Experts of a small language model.
Training: a variant of SOAP for the experts, 9121 steps.
Below are experts of layer 2 (counted from 0) of a mixture-of-experts language model. Rows are named router (the router's row for the expert), down (a neuron's output weights, with its number) and show model dimensions 0-63. Each number is 500 + 40 x the weight over its row's rms, rounded and kept within 0 to 999. Numbers have three digits each.
After each expert's rows: a language model's description of what the expert responds to. This comes from a sample of Wikipedia text that the model never trained on.

# expert 23
router:426547421556489547433461546557529438530517489481496554535480519500567494519515467497505476519536482500516501459455511555518497566491504425484445516482430530552539483558495526428474507501456460
down0:500518508490479520440455475482501539525515490512551475520456469431464484466476543507515483461467519523533538541541520449540468471499536490466508500517471504540484463447470503468597505430506485
down1:503462477491524459514497461457496449427505526438425494547552533497478540546467475543499531501555528511537519442525522483524471523504545508486486453529522416590482498561486523524474442461518470
down2:543500486574479526488493489495524439504530448495434511559423484522502515582518451516471413485462464520519516520500482489454483487538565526528524458466484584506474522476552506444469485471477518
down3:461500403531627482460455568463537523556411488521549545509526522501447525510499482489544465492547551512445522543424520543468476431530467489557520539483519473524524476510408527491505438483509527
down4:543466495490492479490486505437478418505446503491460437502573456482475484506531437511504572490476444491402483569416476496540507478477543463461511506577480594464513532522577459438528441471551576
down5:554473542501417464492494544500509468471385453475462486509470441515498467450491413515460515541444494472558581499520486539493445484520510493463463456574472516391441485504474509477443507540473487
down6:489523591501453468457578491471479513561419525523469575522477498500453511496535536488504544443540494562487495483467529457508492509463573475498481533490566435485472452454512586485502475482531461
down7:487566398417498496464491510540412450470573462476507526508498422506454558536491539500467490528483512527473557514490526492489488515533567493542518396523485490490518453499477500470448485430578489
down8:538497520426543489479420503543490510414597447439528510502464523486379459510459482599497453450466475590534488513462536501493457514493508532479482479570538503470540582495550529485536537568420498
down9:497507484413559474422514507523540489539560495482519421530562551444482433544542483496573472486452512573514489425505492534436505475500398539469506470519555560535452546466531467449428504523540499
down10:497448502499473529469566539520566479500511480476456408539527447534488549509442496415487475558462522482522497464517504528461539459454518423533495546470497483534493516481464516544531466532476494
down11:440507492433526516471566488553449492466522557464471526434471465484554515457533590527450483498527483465488515459545479498510571518469558464502506449509510526460507451533459477521493524486492457
down12:510510450455486501588493486541507499513486535552413501536510532501483506456561532495478505500430478469474507489526583541421499519498433437520490512599566497473489469489499527525496445483507457
down13:478507480538504512468515519538521519573519513493497558493546498467549535570487558552500505559569474506530535478574497500561520459494480451489501521504423481520490509493485508462528499500502494
down14:434485485521481497462485522413512525546540446483471524507491499538456531489523466530415515454472502502482519456490478515404464494467443492489471515590547502544529462487440458468458404439455470
down15:517560503490546480509459539526440481548499468457511474569458439476522482496490490454457489498489547481470503593483505516460535484548485576549512508459489543470498467476384487496543458492485532
down16:510468501427486458504468516557466597522531418520484485521502509458464470488437478480441512492477545517504518459473509562477488476440492506521483561451465460545552444485525478508534490467465566
down17:479525491432446470512488561506531496510499514521492572415477527502481536431495487523470481481487508417475552416504450520498542491510557546466525464544508487465504458492430462517536443522501487
down18:454599503467413514587559556523542539398494548480495629472527470512574495512512515518591485556536496510563477437540501476529515497461524492569494486488481523476492503501446474503507494475498521
down19:508548478601522524525486461458409510427538541545495553472437465521545420551441392511538509509518515484456506536476553532463517494479550527414479545508486546453508454543479497493441514488515475
down20:433480668443581544507532471498520537515491501529472509399421524446482529452494532461430526476461554484502523571500480512508477526537457498539470474530525519509526478503552477488528449468450564
down21:482488436548412541514459447559555535459536489483518550503497536530487450496444567479496488466470512550545454494502512513482479513523504495560539617513524517513481464512471524488573530505458468
down22:405486516462542541567487549505497531410455532524495510457479391496541577501467462534504505460497485566541493488492421590528455568522499511433511505512459504506504441480466482418455538523491499
down23:515546462526583454434550453501446466482549440519452501499516491509515467533545548450508560473483532448490516551490491526524490443527512484430491498566465501510415401526530593504579527467540519
It responds to: Foreign name pieces

# expert 24
router:442523523528540507499554438476467477490496552563547512479560502483476558494559498491480542502483560458505542508561499499584485494523510518510512533487528536592503502434578438473510527508557577
down0:483426558483483527453530483520478498544556475461528436516504470502471459470475543404516543422535510532464516513447496528518485475433495483459479507517514495520525489543533415492524439532538468
down1:534503527545461482598549545469447435525536410436520465423548540473474453542485431549510422471565476452472487550510581507460450494482475512483474446536488492538498551463454518539487431467508457
down2:482530465448488518453538524490455531510581488525515478502592471491556522558517464481460448460508503508519427518524557503566457509521529567524524503477501516446421506599481500513530396511473441
down3:510500440515494517483608456406513522568514494549527519480554570541507531516533494503509471530471442423490464508525488433522515423527484478544529540516519538557449533514464461551505551499524460
down4:469497545466483480557506496452512514499465559452497449500480526538494544521511561609398463485456519463472497502483473574531491488469501501506494488528523483451512433458469499476492558401469446
down5:469528587523577470513506453503484561513459427490544472425501516487551541527469582460436483561539512459490486483596518508512497440500504507517522457423545494485552464614460544512522453477500468
down6:525498517574526528500501489429545500475454524457501519488493392490489506496481514547492498537538431485490488607567487474537452471462470506547476452505505478490472510457486566452517461528520516
down7:531542451506512592482460480442470515496461543534452524462428534489543506419449524513533522598530524471478479502441477432473498553522478502539503471516507607465458492543544358489574490481518522
down8:540541506499446498420512480496485518544562499479539482492514527502506462531575613523499452506501467494493503486486477487471444485522497513477435529514479502501522517537471491448471475646504504
down9:557483523544440427495493465489516526570451476509525490508571426471460415509541471508449521589552545500467453508477441511533529546574471507553434495460512439478508520506494498476483542508558529
down10:580486509539515534524524514556564563499507499473438495501466546481474475508512502511558498520476543518419528550483412416515523483550496481501549476500546532487478532566456455486528513464454455
down11:536430485473503542507510493485453481464474491581539432496407524529501486525483536517386501523591543485535482490584528498452555537495468529518520422530519548530480489525493541533510469481471566
down12:425519485553573449522522479623519482499451529511503505418493402518568499499414530515454460433511494533568557506522487492544537495516529491560545461515530491462520531435512576485516522508495501
down13:451482525451477526533448545444451523492454502505488527486619522458570460542467481529504530499547550428484517486457515481521499480567452561474442472462455520538531529537492467472431502523494469
down14:530512509535498516477467539430461428535475508487540464471521474457467402493482547446557488509503473390435474522549505522451560491506497474540487448498590489451496466451514403511468505521525529
down15:516517409553494503511512529526476511489426492516491419503511514461525522465585498535501523555498438497520550537441473525494511468452462508454559541467537506464528521503491528518457542544407489
down16:505497462502510490551483541552546498443524457489480459514566476470458421557464539454541520441470520514504502493476533528505445445476495464532552519436536552504474468578508536513495488482474515
down17:593496491451497507497492450527592520537488514480415488532477530517526470558498508466534543493517486469518547585489452538451499493549515509520500486543493440470538525464445430562475525527490478
down18:505505507443531494496507520514564528479435459504501537555485482442521542461568468536512527489501510476523555486530515455530497520518501482480610571451518499558477493515516446461543509461510454
down19:563515445492494468484518540509520497504520534517537517525404503481483502451508490514496523468514476475417480532542478517508500493514470492469574527514524490486505535510528534542475525484503526
down20:472565457419509544534431491531481480531537551533485394537534508526519544457497476484473530427473484494488532584509551590506504480504406530456376503481516536475467507443457510540455547537485499
down21:480438471502451525419503555520464530547475524525447498488467518482542469482425539552453513531516526512464480476494520521483597510574501538507506485498457493468540520481519544454509469507503500
down22:603450431513492475458469467539490442453547524531454506531520535424508498536494542509523531506477466548490525494481491500518580520519501515468569534536534573488457427551423506524424465528503548
down23:497501463585546531511498489512434509493490413419517568468482524478491414586440538572504514478509476508397498377543561472479499502448489431514576517483599463481489494503551537539511510434474445
It responds to: Pieces after capital letters

# expert 2
router:478468530478449470581548567514463492515483491469604549476456497501451466490437479496420464505590578513460465548523509532453476500481406498517516505490433496465492515471514480509506488558480558
down0:499512492527394532498533547531448555452525495504466523423527500530413497521488416507525538515533411529447500505632501433478463482565478481516520500492450454451483485551470486504563507470490472
down1:476463534491451540541481514502552575490512488536421565475452501550471541505509562518542481551469467487574482509512540481507514448496463581504527507460540511521546504512527510541560492524463478
down2:474540503505501509467519513507449503450514547465572546536460486455494486459442470509485474514470466483489520487550535501561476531462505566563487542476474490440481480519526536458524551443468497
down3:443561503540514474514417491500473526482512485534531539455508388535505511477507465459527496541488430493494447574412558546421506478495516549497508521490457396502496493499499527530498482515438581
down4:436495541450474546492477552518479495506484541534484523553526490548526506402463492492531521525471454511466497484570557547485556517469547547494469516510477568450575507437413497550462485418491456
down5:566477463508496490469471475532413465516495487435510457454467467509515518546549546436525508529603475481466532500492533496447462454463578451493492404535469460519537492550504420476562522465494509
down6:493373508563495563481518591458449479547494410467528509474613480535399491488483466488551534523525505567491536490508522454490519483542455485529502530474492468505454464512528547470545586458492477
down7:470478540575539537460459458461481521544503486508494477440469555595452479467533529494506504539479490439510504536503513481473455530503555479469541516530452431429515491454510492487391492472459457
down8:518485566512533456515494430556541548546493473546546494499467479487496480475521473508524426490486559442612490442496456422469492467489506466500542504510495459541528474423478550507527537489581464
down9:476558519489487512526509478442478485571538481546518484442485451410516479456499503453500464433511506548502523542533495461529478503497538541509497446480455443509542497440468590509522445440505501
down10:506504541513535531577410520509447550521443496550502493556487554564529530589564460507507439539418470551501543496535429522525585523522491462476483451536529483461497512479501551504468441498448414
down11:497520521556445585530492562532541481525457478428417440455484547470477533495437501509491532472544507493538514548482549534420497508497438481452512465537503449486554516494546447563502478477509508
down12:509497489527523515481588517539496475435432566563584519519465519489485518468441522495488492469474439506503521488541517492491541467488500452551573473487593570499480549475499483481483607577445509
down13:479454525536477549442486449513458500518475511484556448455538564489490606509461571495547529549527523532502453482524563434495478470477470481501453434541482446557570532496472514496520509399532443
down14:574495459464506538489517440514515478443507488525513517556478474457513524534556491517529493422507439453465444516494514545471434533503466545483562513508486530548574498453549540530464486469492485
down15:529511544590546465534558428511555456489498492502458498505495504470562486440595459509526424482492489393443511489527486499408501468479500472502508549549488472518555476528487523582507518527531564
down16:537528459511523531552533577516484465539444450436537554540480542557501543458510593472445537441503503471493506490494498464543426478505498469492535567490465493610461477474422482571579482502506470
down17:495471506503553550459480474573514518525476509496625528504529488473547471447531543583456495502506443507544533445533469413526506505555567530593437493516476452522529572522469497557519516501452478
down18:499500572527491537524461523510522488514535442517502540586513531460526478472502538531515484522503489609518572527502548552537520532426424529478488502530490462524457373539358552422539467514503498
down19:512426506548566543483462463412479485489498531475532524526526537465515410494551511532491468399459464481521497502500538483525509517619517500519551525470519426466467494467451557426495618566557542
down20:514482498516515495458503569496485541490537434536488474453471549496488450496525467506479564510471531504534475519546498493489489435561452532494482430488582444456506513490400495500496583569503561
down21:552469479542555465483458528494530464441449476494460473528519497475596507540465480619501555527513533499471549458483459549507481528510558491496499504570505549489458577542512605489455489485509500
down22:475462475377469539481490473422557536558510406503440529577532482537476505519530455531480487470466490497441492487529489482448522499447502598524462422464515500482544456504450469484420500487465487
down23:500511485439557509484485500566506463443519449502528477408531474470472467499484531482476476586543540482490533505523519479490520547524488532504495632537434454461505532557485527482470578537476508
It responds to: Sports results vocabulary

# expert 11
router:547485495473470547486512445508456559483566511503439525530523404540509502473484477524494566477531476514538529540513485514482551475540487469516555476527523493486465527522488464532439564526523442
down0:442547517452498433546379472465489495568501466508501521488460561506433531493498501502484440573494488494464574509522419490539500420493495497475540499490532524532524502528514436489516474495545500
down1:494436524535488533501542531463533524589454485443447520423611499493578570542517500454575457486495550533483491473529448483505468455567528451538503510513491532453505484477517481463538433507565483
down2:457518528474513587529483510522469470530498432526485499574432433452447577509477518475447496494456523567486475500490526428521531498390477520503532532503472508498528454454579441529517510571486519
down3:499450451545476525520531551499526545514453571537535484464501471470496459514462480504416502441530473500565526429503512495494446531458463474482487534472460509418539559514554487514467513548382470
down4:537504496525470455498498587428502450462447474466434490496429483510546566439528512473568492625538522472417478537493468536465478487543473462480507471426519515605560511499533527394541534509513490
down5:496452507508474457504508384504481508536483512434475503450550487563460515544559500574503464440531550464525507472496498452574476520582537415505548542476540506507541493531452503501452531544441437
down6:469522429487560477512546437488556499385494515466440549432459470488483500449436475466515452449454459487483510503469503490478444576492432495516460475482475551514527489501484503477483491488559505
down7:540532468468553502543541528471463524480562581476556466491532539486513487492458574515435581542512542450499538623460560500436477502506481536532527490473585472480478502467438583476528452560588524
down8:526440546592560570482468457502456488465416395550503459536495452479406518448447541524522399519509509475529459569449459505491404541547513425514551525515498454531555537483529456517472521510503466
down9:470539516521515517481465466481461507490481447403555456540524504495517455492491531393513477428457505531598462452565469553515565513453512423480475515477511484562494529539508519518486588464537512
down10:412529522598506523414477521473425483513451509569557435534487510507529484542521539474436457541530487477467524494478526471503563509526449504518543454541480553461502538437511503543495510460576502
down11:483518529526502499444487493421532462514548480520532603521491478509479461487492551467442459458523542496519479519546517453501554514434538479491572499376515523538507441472507490506511528526458431
down12:566521514502564540496432492484520511464499524406496513489499463517506509472474494482461466439473540511528503496462437472524516497468437479524510523514379537492507459506464567489507515536417478
down13:541526464460487515471507546555536585529450485512507482478533440447515551493508500495506564479441466492454497509462467526470541537489484499512593500515519514450530414482540524502578482484518516
down14:596526447493477418501400568444561518525533514424542555483536474524566464495443481475494462462463510451549526565543466491509467482525463503434500483520555558442544528559492558555580535522521563
down15:530430502521497436474574547466497534491505531518552551470470505444473497495510475490533471492513521439504510543494440491567538483523429438437452540514527422519505481529523450519567565499403463
down16:564537512538521502564510513514510509478537532487530585546480550429474472518505508565497509491510550511529482529473487531549528544475542460513495576509487497465551484489503462542521556475411404
down17:472469592465467531541561498490554532522483498533472484530495532446554441523446428524547548472568439492483530503500550532473441489496479550513479502464545580556441523498487542504492495448599444
down18:489489553443510497552489494484479453466394508537546594431608470536459492473575436538461418499588532510499498487424503437550556413548490521474585498482548452500552469517516597482488448510568496
down19:476550508493511516541437480497488519503407501465469487479493560481477656548500520501536537572550457515490428422412470523498496463482475544547521502541521512515528525529494548492494502458484493
down20:512497474547489471489587532499574470556494534452500495490478529489504468503507460508548471503401470513451546490515506510516517499497489477459559555541452476554496523540489487451458483508561479
down21:486542502507518531518546462482496451461478517450503503561565447449547485444493498448528532445441527438433501601445503530498543461534488413551498509541549494497435480476546457527584530460537549
down22:507495489503567515496465508529477435525563448454450495441520484478535500528422441448494606526450470534508507583503522493507437537500522528482445429523489485565504477544486497524538607471499551
down23:514437452515497433462532550573519568511518468503503532542520543519452484489469502493507507522529431450520466569511491496511532482504476567522480495500493460474530488473498450501496463466511419
It responds to: Commas

# expert 27
router:521436481510475507481487467540464484529493542489489507545505585456507461504486498516417563505578466428468519546497470484468449525469598496528481511486481464497508492514476589428481507525405521
down0:523536470540531456529490457498551508544493496438486536499417502526542528586505551520500547492560483509554518518507510481574502536467495512417501549531500499577551510457499530458582518461470490
down1:525410497471491415502552506555555464564521461434542540501522598559489430477520512473572510455501528568496551481527510527455466552502487422530480526553512481501449487469528525517569487563456537
down2:571519520470518431482549501497491496566516537470610523520527545503490472451554464434598483496520497468496450510521496544445531600458512477503484533518498526522531532473445455540464484509453452
down3:477533535549495483517499508478519480546542460495559449549520512468490523440414502510494548592472425579502442531418531509571532448559511540508537492568536549461501502486558456529483452505525480
down4:557488541554459499519527413512491516422545469536512497473512399487456549503529479553484451455486511504514524497499497494507464375456481496533543488495539516517506510490461523477450503516459535
down5:473482466499473433448512451515554480493446481455572478500513517538496498516490562556496474554591496452486488530490498467473481560532487482521528428518507519453462539455549544497480530496563471
down6:509455573478515523590492492513580522480541494481506483446474527504461553471435446510482508465563489522598547450513542480495543524481445460456581473562520501460507552459542470557513560535551511
down7:469489506488488485460504507543521543492499495490546561519448497452389467468544516526450510507514430465489535515466486588472498496444532498470547468470468476524528536484491505487490537496547512
down8:543550489464516493467595473483468491609470510552487528433485495514526575542470477507547464419479570553451442501474551515490531435567464534418508490500534533531415530476473583513491474462497555
down9:423493459495478533517478534515444470597525539491458540500514459472420500506497466535446460420533549578514531434485467473516528534507540558547408393500493478532508474526493496523506495530496490
down10:540484528478541501482421497454499554474483468474510507465448418524467495561516512526416561536525508494492487522493519556532478448580568539481421568493551539416509477487529445531529466539491515
down11:498548536477500570538519501543473516500497489470448478508467554500485504498478507454522501480479485551440541536458567496511436550477539526427484519540548429429491479486511543470465452520585524
down12:550488538462485508509478482534476485432556583491532519510512533458499510469500458471590390489505515488501550481459477473498493488542545441524604503462468557468438583493485470451509490528498493
down13:454484508473486414477407544494460531584532526477529584424582475418472428496456504475582517453499485423461465443470513510520562446503435549506485472577523436444437497523475541543444499530516508
down14:516514464543516507490487496512527529462557421400545542530543478505536468597476403554512507556555536576510512523482466452472524498493491475552459499493503511548507517511506518485516522555467461
down15:491473511491463449517468466426510437416458435454545428492531513553501576522535511504538475519530473579478491500475557441525592474495511536501563473458585455445466515520557535557438472479583512
down16:495462534510499498393422498567510500555484417552484500425497609521484490455466491480429475520484501521522450504403562538443502508468445490508491445445498473501421548582509429533518531498605499
down17:507475501532454466448520595533498474524489482463492506498498506518476522429543480577470525479511475493562465500590486479458457466527499514570474478559525447463453467473610508489428493492541521
down18:455549567481485559517518414493509481478515533535518519494513499580481448442573471523405492436479470515500477378489584505504488464464457542570431501494571504535525490449485511399474526485567524
down19:437494510529490522436516527496488530473433545424416469455534484430513449457483480485444550517490498438444561421525486409459491492442483408500536535559499551507458485480465518476441457510479460
down20:463445477552486547491515442495462533479535538486459406516489459564579536506496527483593511550511541468586492511425523525518446454502496531504495516499542460514556462476514542520468425478517471
down21:523500602512551462474512477486510503504579491462508470471525522575469521542468466411496534512482460522553484536497490481493427499456425464490449549497447450448526496528439526530469558427484565
down22:496510438532506562527562577478541500536502448508532511507520541489528517546466481525425449480436524543501579510481500472527505489476465420483500510500552481508469486540515474466457505437527442
down23:476564477486498544505544537518455488497546484493531443489497526502446508502509499484505473417465456489465480495502465495537503535463488540503530510521512510511456486459487478489510507470491461
It responds to: As and linking words

# expert 10
router:473535471554553429475476498558507528579480506565534444499437453445523567536530482478534456551481499528500473463568454493513576541510483444446488384485498488530553491532412508462433478491503485
down0:457505502475427505496546493517516473541545516472517491539488487519486486496517495465483469436590530480541576512533459426444520480569504478557499554410501447538504538488497475459493498487562524
down1:491554477462559504467486455497425535536510482536563382568549503515483550482496509541487499482555512507434450447497511484537521518493495446563541526482509513534588537485522541489462461503499467
down2:353486475526564485524436516436497530495533446496502451477411504479521507539448560487490493515431504470531478562536486565453502418506490477541442486549479525523538592501516480490434515456523544
down3:552537522465509525501494485422499486489479514481502422532494461549465531531473525544517553525590549500492428510513471520527488523498530514597469572474491562465491520472525502536544462510475496
down4:531531502484417478437572493509562500506454470482519592398495521522515467459496412551490454513502503453496510535569540504496526493585497439520519473469541425489466525470539457469598486576492503
down5:524502486555490558575545525500501503549436497519539536473534486514435469560533545462481450505618478516518465467499527440457573456544529522476487503564478483477459472507430501491528464481524506
down6:536565497497580468459487544569439466511556510595451569423507488447512475480499504511544447473473494476528429511497493502563443489538446507419500476499473478444538570486478481442538482495498481
down7:514498463409551514557470504582459550590562464538521440399546411463532495562490532547520424599537530456454491517469478440457478471451430483430446479524488465471578497485489488465550452480536475
down8:571470492520507447484476463517515498450520554460527546467500504536552536500611518469511469537487480431533601464527503483555462479524527562427461437526514465517518542553568537524510489460501500
down9:498473511480510551520515518558459499494485502512470543459471510516571512463506509540521547491551446438555541509551514482465492473532495527509501551498487483478456458491486493458562505514525471
down10:484507403518480497450446468528495505516445503491559535472495558497453492517411526468529384492505459533513493511512505431559504516569474465551610523512490516568535523504483562521507505515456546
down11:491567501527529539454560522469489459439465504515528475506543445565442548497493527472435516497463516465530583528507498535529489448479581488508506510497529487482488496569503478466458532586539469
down12:466550413515557528504491504554490536523471452483438535474527490454434480489506492508472465573423573536512540556485527495547552448518524541436483543517447491493563512488495595545473458543501492
down13:514448488482502539531492511469495548525503541521466494529461494568480513544550524494471495538496508466503535518587445447589496515483562480533535479583459513515541464458516514461474549511448469
down14:561520523538453465491473506454462489509442475517417532466491611463509546474539526557538619486540532446487496485528516502484457448593504548509483501423516448478531525509547490528533531510462507
down15:503488511469414528506513430504471502514557466490503475526510516492493435455497531504549512426513520497478444441420510461450463408517441427553482466520455550545459534519470548438528476510509559
down16:514475541529445494539566458492440506490477465530460577524556600515444490541496481539530401488494454473490531516560473495483532493519489568430496515480409464489515564483499501477506484409505546
down17:463452512474500485493525563486454527516512417488454533505428464531423502492504513535498435525477504508497512454495509495473482464432447489473413424549559486505461502443515450464573575400523495
down18:486512499507447520508499501503472493552481519413552399476427495539520541470592547425502432456494526542565507534518535501460491486513509536471509500518505554516461538496532561507529547503492539
down19:532519485462509537513541484445573512496429472521395597472542555536499499489454505555485444543476455494558484511510482507424498513467475558549390432466466490460580487526486475506512421529515512
down20:512498522538521533462463485512500461561497514407458495496516482499486582524470554478518540602487493484460514532473442431617483477507436544443488530496477543528466568468496487423554496449557517
down21:478554511554501529473493525493500489502485479477443497531431472495484507506398485530510500509494401541497523509499528532566517517539520544541513478486465530500566667493503459481532488465527466
down22:537509523574504493570518470500482503497453433482546528454537615461523483515469500558462435515516494540440531458585561488492504466499470495514531505531496532512526495530513449564462483452535478
down23:503455525510469486443568489581430536502499501494447514458536485528442489494499538492430452518577592475433502468509478487536362429467496442509526395553548522528487498517496487534526599480526567
It responds to: Apostrophes and mid-word pieces

# expert 21
router:516566462519466510498500439502470595467515407560469511501546507546493533540544505490495476512526450447475418528506460499488449459512580487497484509531547464572457575441470475489528438451598428
down0:528513523529529519516510455464540473476531524479446489491566551492567566554570529612469519408512592578483518496468476500506507540516512537536496487463546500518462508543497470514497471526480487
down1:531440466486440569487494411562527539555513610575534530497483457520463503446514431460472484502490473471463513497540530486443455519521442523498522493432505483475451527488498447448471515488520482
down2:429454498476469578486483488492530541567493555484478471489581541491532537528521536404556487502462519551449517457546527489502487505444524524505517616496505462439524524434488480500487555472445516
down3:533411518521486496497527483481481554485460540523531494484549592485428484469553455531510537509518496545478529558516465499531536517506534508484503580470558567507536453503429492477486469527518487
down4:525567468475508448513467459477481439405470491512499455473532548530419507467517517535550462492440559550474458499482484507467556512505516519483494451489508513554453462559515580516450479524499470
down5:438545498495458499465519451509409551441525450467546526495431518574530547499437477509491543504492532522513446512453505500504510515424478457499549522494482513487538529493411546539476453557474532
down6:497481553412418533532507544527483500547505509476461457529529495463494462509474464525535482484483512553530546567498491457547459515516531561524497482552490492474490558521553457547521472577514540
down7:499541430537474480504532490525504477550532506527515566500490543534429515456406518484518443513555461483483482448465533518508479454485573476527455594467461487478510469431500462478593481417549393
down8:488498507510486500513495461459500526523513497547525515496494457488544519568568492485562523513587559457549553504458488438529482564473433494471470479548430491513544580455496489497573499439521557
down9:475489481477513456507433480507544428531553496482496458474450554494504484513482508503458498558504530564529536453472430500473508488555516479487503573519491556458448475521525477446427475565472511
down10:500441557484491496573527521518504545466526473419492582536529504447539517462485470577539504496585521431545535495524504495512443460517495429554488536491503509514511485497496447509390487511506419
down11:540444488503533493440531478517469498525505535500554475509498525464444489422495482535494513522506451489521499489445480557445463477535549548537558528517553447495466468493467477556567418451516499
down12:502493601574520490503577478464458521490585537481498530530482484561517475596488381547499546581537490515484475590497548503462505457515480509514518483427455543552487487514482531529552490508481601
down13:486486472515438549474510558508500491440463469484539473511427462513541468452537527539522505467505527472515537579516440468497546510501526396519448469536532552476500511551515466515508510521504503
down14:546423477517528509496501462565508542428485486532509491487468551481502511474507460416458494519431484503484506482481527480467535534510527529538427499460527472499551528504446539504513491527496497
down15:518537417452510503515495502469563441533434533487483529511498499526498534492437481458581383522504530498521433485424515498550480503532525464482427520474462572540501554447542522575542381517531477
down16:403526552510529531476518497515526464508460417513444513527488526467574562515508496506540518418532557409523498475482503462526456467504573560479428517502489530422425454538442586471431440502509528
down17:478528500446465554444500411563518538549469459527564481419548469523457524471532481487514492510418500551562519420642519571553503529529487509436552482513482553531435486432448505480521482512457527
down18:497539442559512534406496459499562594467480515502505550533535600456510463441503546512510505461458442469515466504478574473507492482520463572483557512549514458528447554536539477524553494524476567
down19:504461585555541508440540507511485511558572511487446517448528420550432469554437481468564495488450494446502483505497482539510432540611462512495489456520487509508459461503481460492459517516509442
down20:514475489489512456497501527454536530531509486415391492539520480510546485583508534512509541553540418507434438497532508584491495540496472470511489533465476401631484473525490493486569448484549518
down21:509438542516516510468511553506482468482548505540518540478531553505508590454515532588496526504506492532468526511505511501526491508571562548488501470491520470459547433469511398472520458455446500
down22:549426541412497495471552487368479531512512491456538533544470467557518452557481469501540554463534617477545535506566521416476506578541536452415492488505428465436574429553482526526520505529455505
down23:472479537435475551501593494484500510533516488501477571513527589446520460571511548537502511571511518510513506516481487432465359465498521547533472541483508424491489511518440478479564491554513544
It responds to: Letters after capitals

# expert 15
router:498516479505464484581473428500545519565514454527452501492462465549495442539493531520456542484459449489465504497518478400524438474492511503421483479469501505509525531457515536471511510506421451
down0:386455478539566534528492427522459490471477548529483485434548497502552422500431472494452491539581520476596511468448501486579483504488509496466584480527495522548485477455544547504453498527519506
down1:521505486466499505514459547485483461531544482500535441545509541498525531433518545427558465437504499500504563556516514470451465492475537606485473445540532496485460464470515447495481592490491534
down2:575420437537524515373520525496479460498535463485476519558509552486452463476489466496490470545456596500540465464530538516451435526409513539495549467517563499472464490464468465542556539487536548
down3:595457522494510521492476472532510467518431506543521504476503517533471540477527487400501477482398508512487446495444497461501502497518484449471534474528517469470561451434512540515470449409538478
down4:507473539540493441500456533509532462561523435450460477480519483417516544447491477513521648519506499505473570461499472496495487555520490457493515582496548528451574490473491561478524502526574429
down5:488522495439493500485527567487500543562556543473509510461423447469524475516560464471436471543490451488459547575550520446573464467464514551500549470503550441501490508536508506526477460553429481
down6:530421517530562458533509511504495449462545460432485542520555490523467563499520466544492507448548546469490507488517475486437501497572518471495499535478464458544534596520454517570459455522537529
down7:532467569460479491502491493532531518439492498550499447516541566502479465457526454479514443565496515493477488579478506499471506509487489512525545495486511509557466499508525499407520513490514492
down8:492470530523506490489500603522439523490447509482448485540466538511476504552474512511500525537500510479478464506486528478503490490453533491494548548478532530524489475517521514513501561491470501
down9:440527550471462447411545543408433523482518465491541442521496507495471613498517449533474483498437471434534456441494509429533485532563453569538501554477546498527440514526483495439537532439507492
down10:506546529503503464581481450508443565423471544536494476547476474523522461495429470584576480491509476473428507475516505511512449531454538492467483523476522452493518481481514501499532535490492516
down11:536490486502490468542488423441511559462479499490548576432503543508521502485546537542457526464476472501496570531545571582473522475503445557490503415521446475492458542535488494507459485468583492
down12:523522500441484589523479519513578467548501429499553535492491520512472514499528457492446499554507527574534539409518581500439456523507500536491535474526610529457505539514447557474537506435532462
down13:515565484455481509483513546509503513557464562433459497498519460438534540515494444410533535499551403490431396476488437435555544482476463554471474492532459481495518533521438577548471519509500498
down14:499532460513477501380508469471471515451475478507511556547497515598470473495587512485520521517519469492532560522554540525497486477547540517446477506535482517410489450510535484595484497469490490
down15:596502544467538518543555482406518575458403525536459530522532506477481567551549536471562522498516469538486472476478419468436494477498511486549463489467486478448453448572528537466513416557449579
down16:496450513500475496535500502487495522505502621518488429455550517514417471502431496500498492438614494542485536506482458541552470473402502561510468541441530509534511563526464453488517467490515423
down17:543489496502540522456480484463475463524502439474571492599416538585502542459551500528480587480469524486504474525518475560473518583486485523532566509529534503486496506472529470428528426517561435
down18:526487496498555462501548505501499467520452463467567502450471512442509551503506451560518513513473506521541527530538404490486449481535505540447442523494487501546505539527568547526544477488450478
down19:541452552575578519473556467446465504473439539522526477491402547422506449520548552462452459517432587468455495496479517537547502508417459548476448469529464482453433525542535487477493534516545525
down20:491513412599518502501477551455479527459431521494495573448385515583537494540522460529453497487483571484606511501556492490405510495556533487571534556516562546417593482547474506518513580456510456
down21:469480479532441465488463547449501465543477502513533518468501479566478511481504592492527487459471486497558504426480501466533561483505509555448466511485464496515476454483486509463506453497514468
down22:497551468500415503572471601528517444531391498522458506457513527481572424449509540492450519514532490486476491465459577515547557436474527451496545492487474444536541483550484530520553407447480484
down23:498523539524501565494539550535472532483491508469490537438526566587395539479433472471457454526434537443486456570540599506478528492524464498513533534558514543510523488519514555539553584483531530
It responds to: New and St- continuations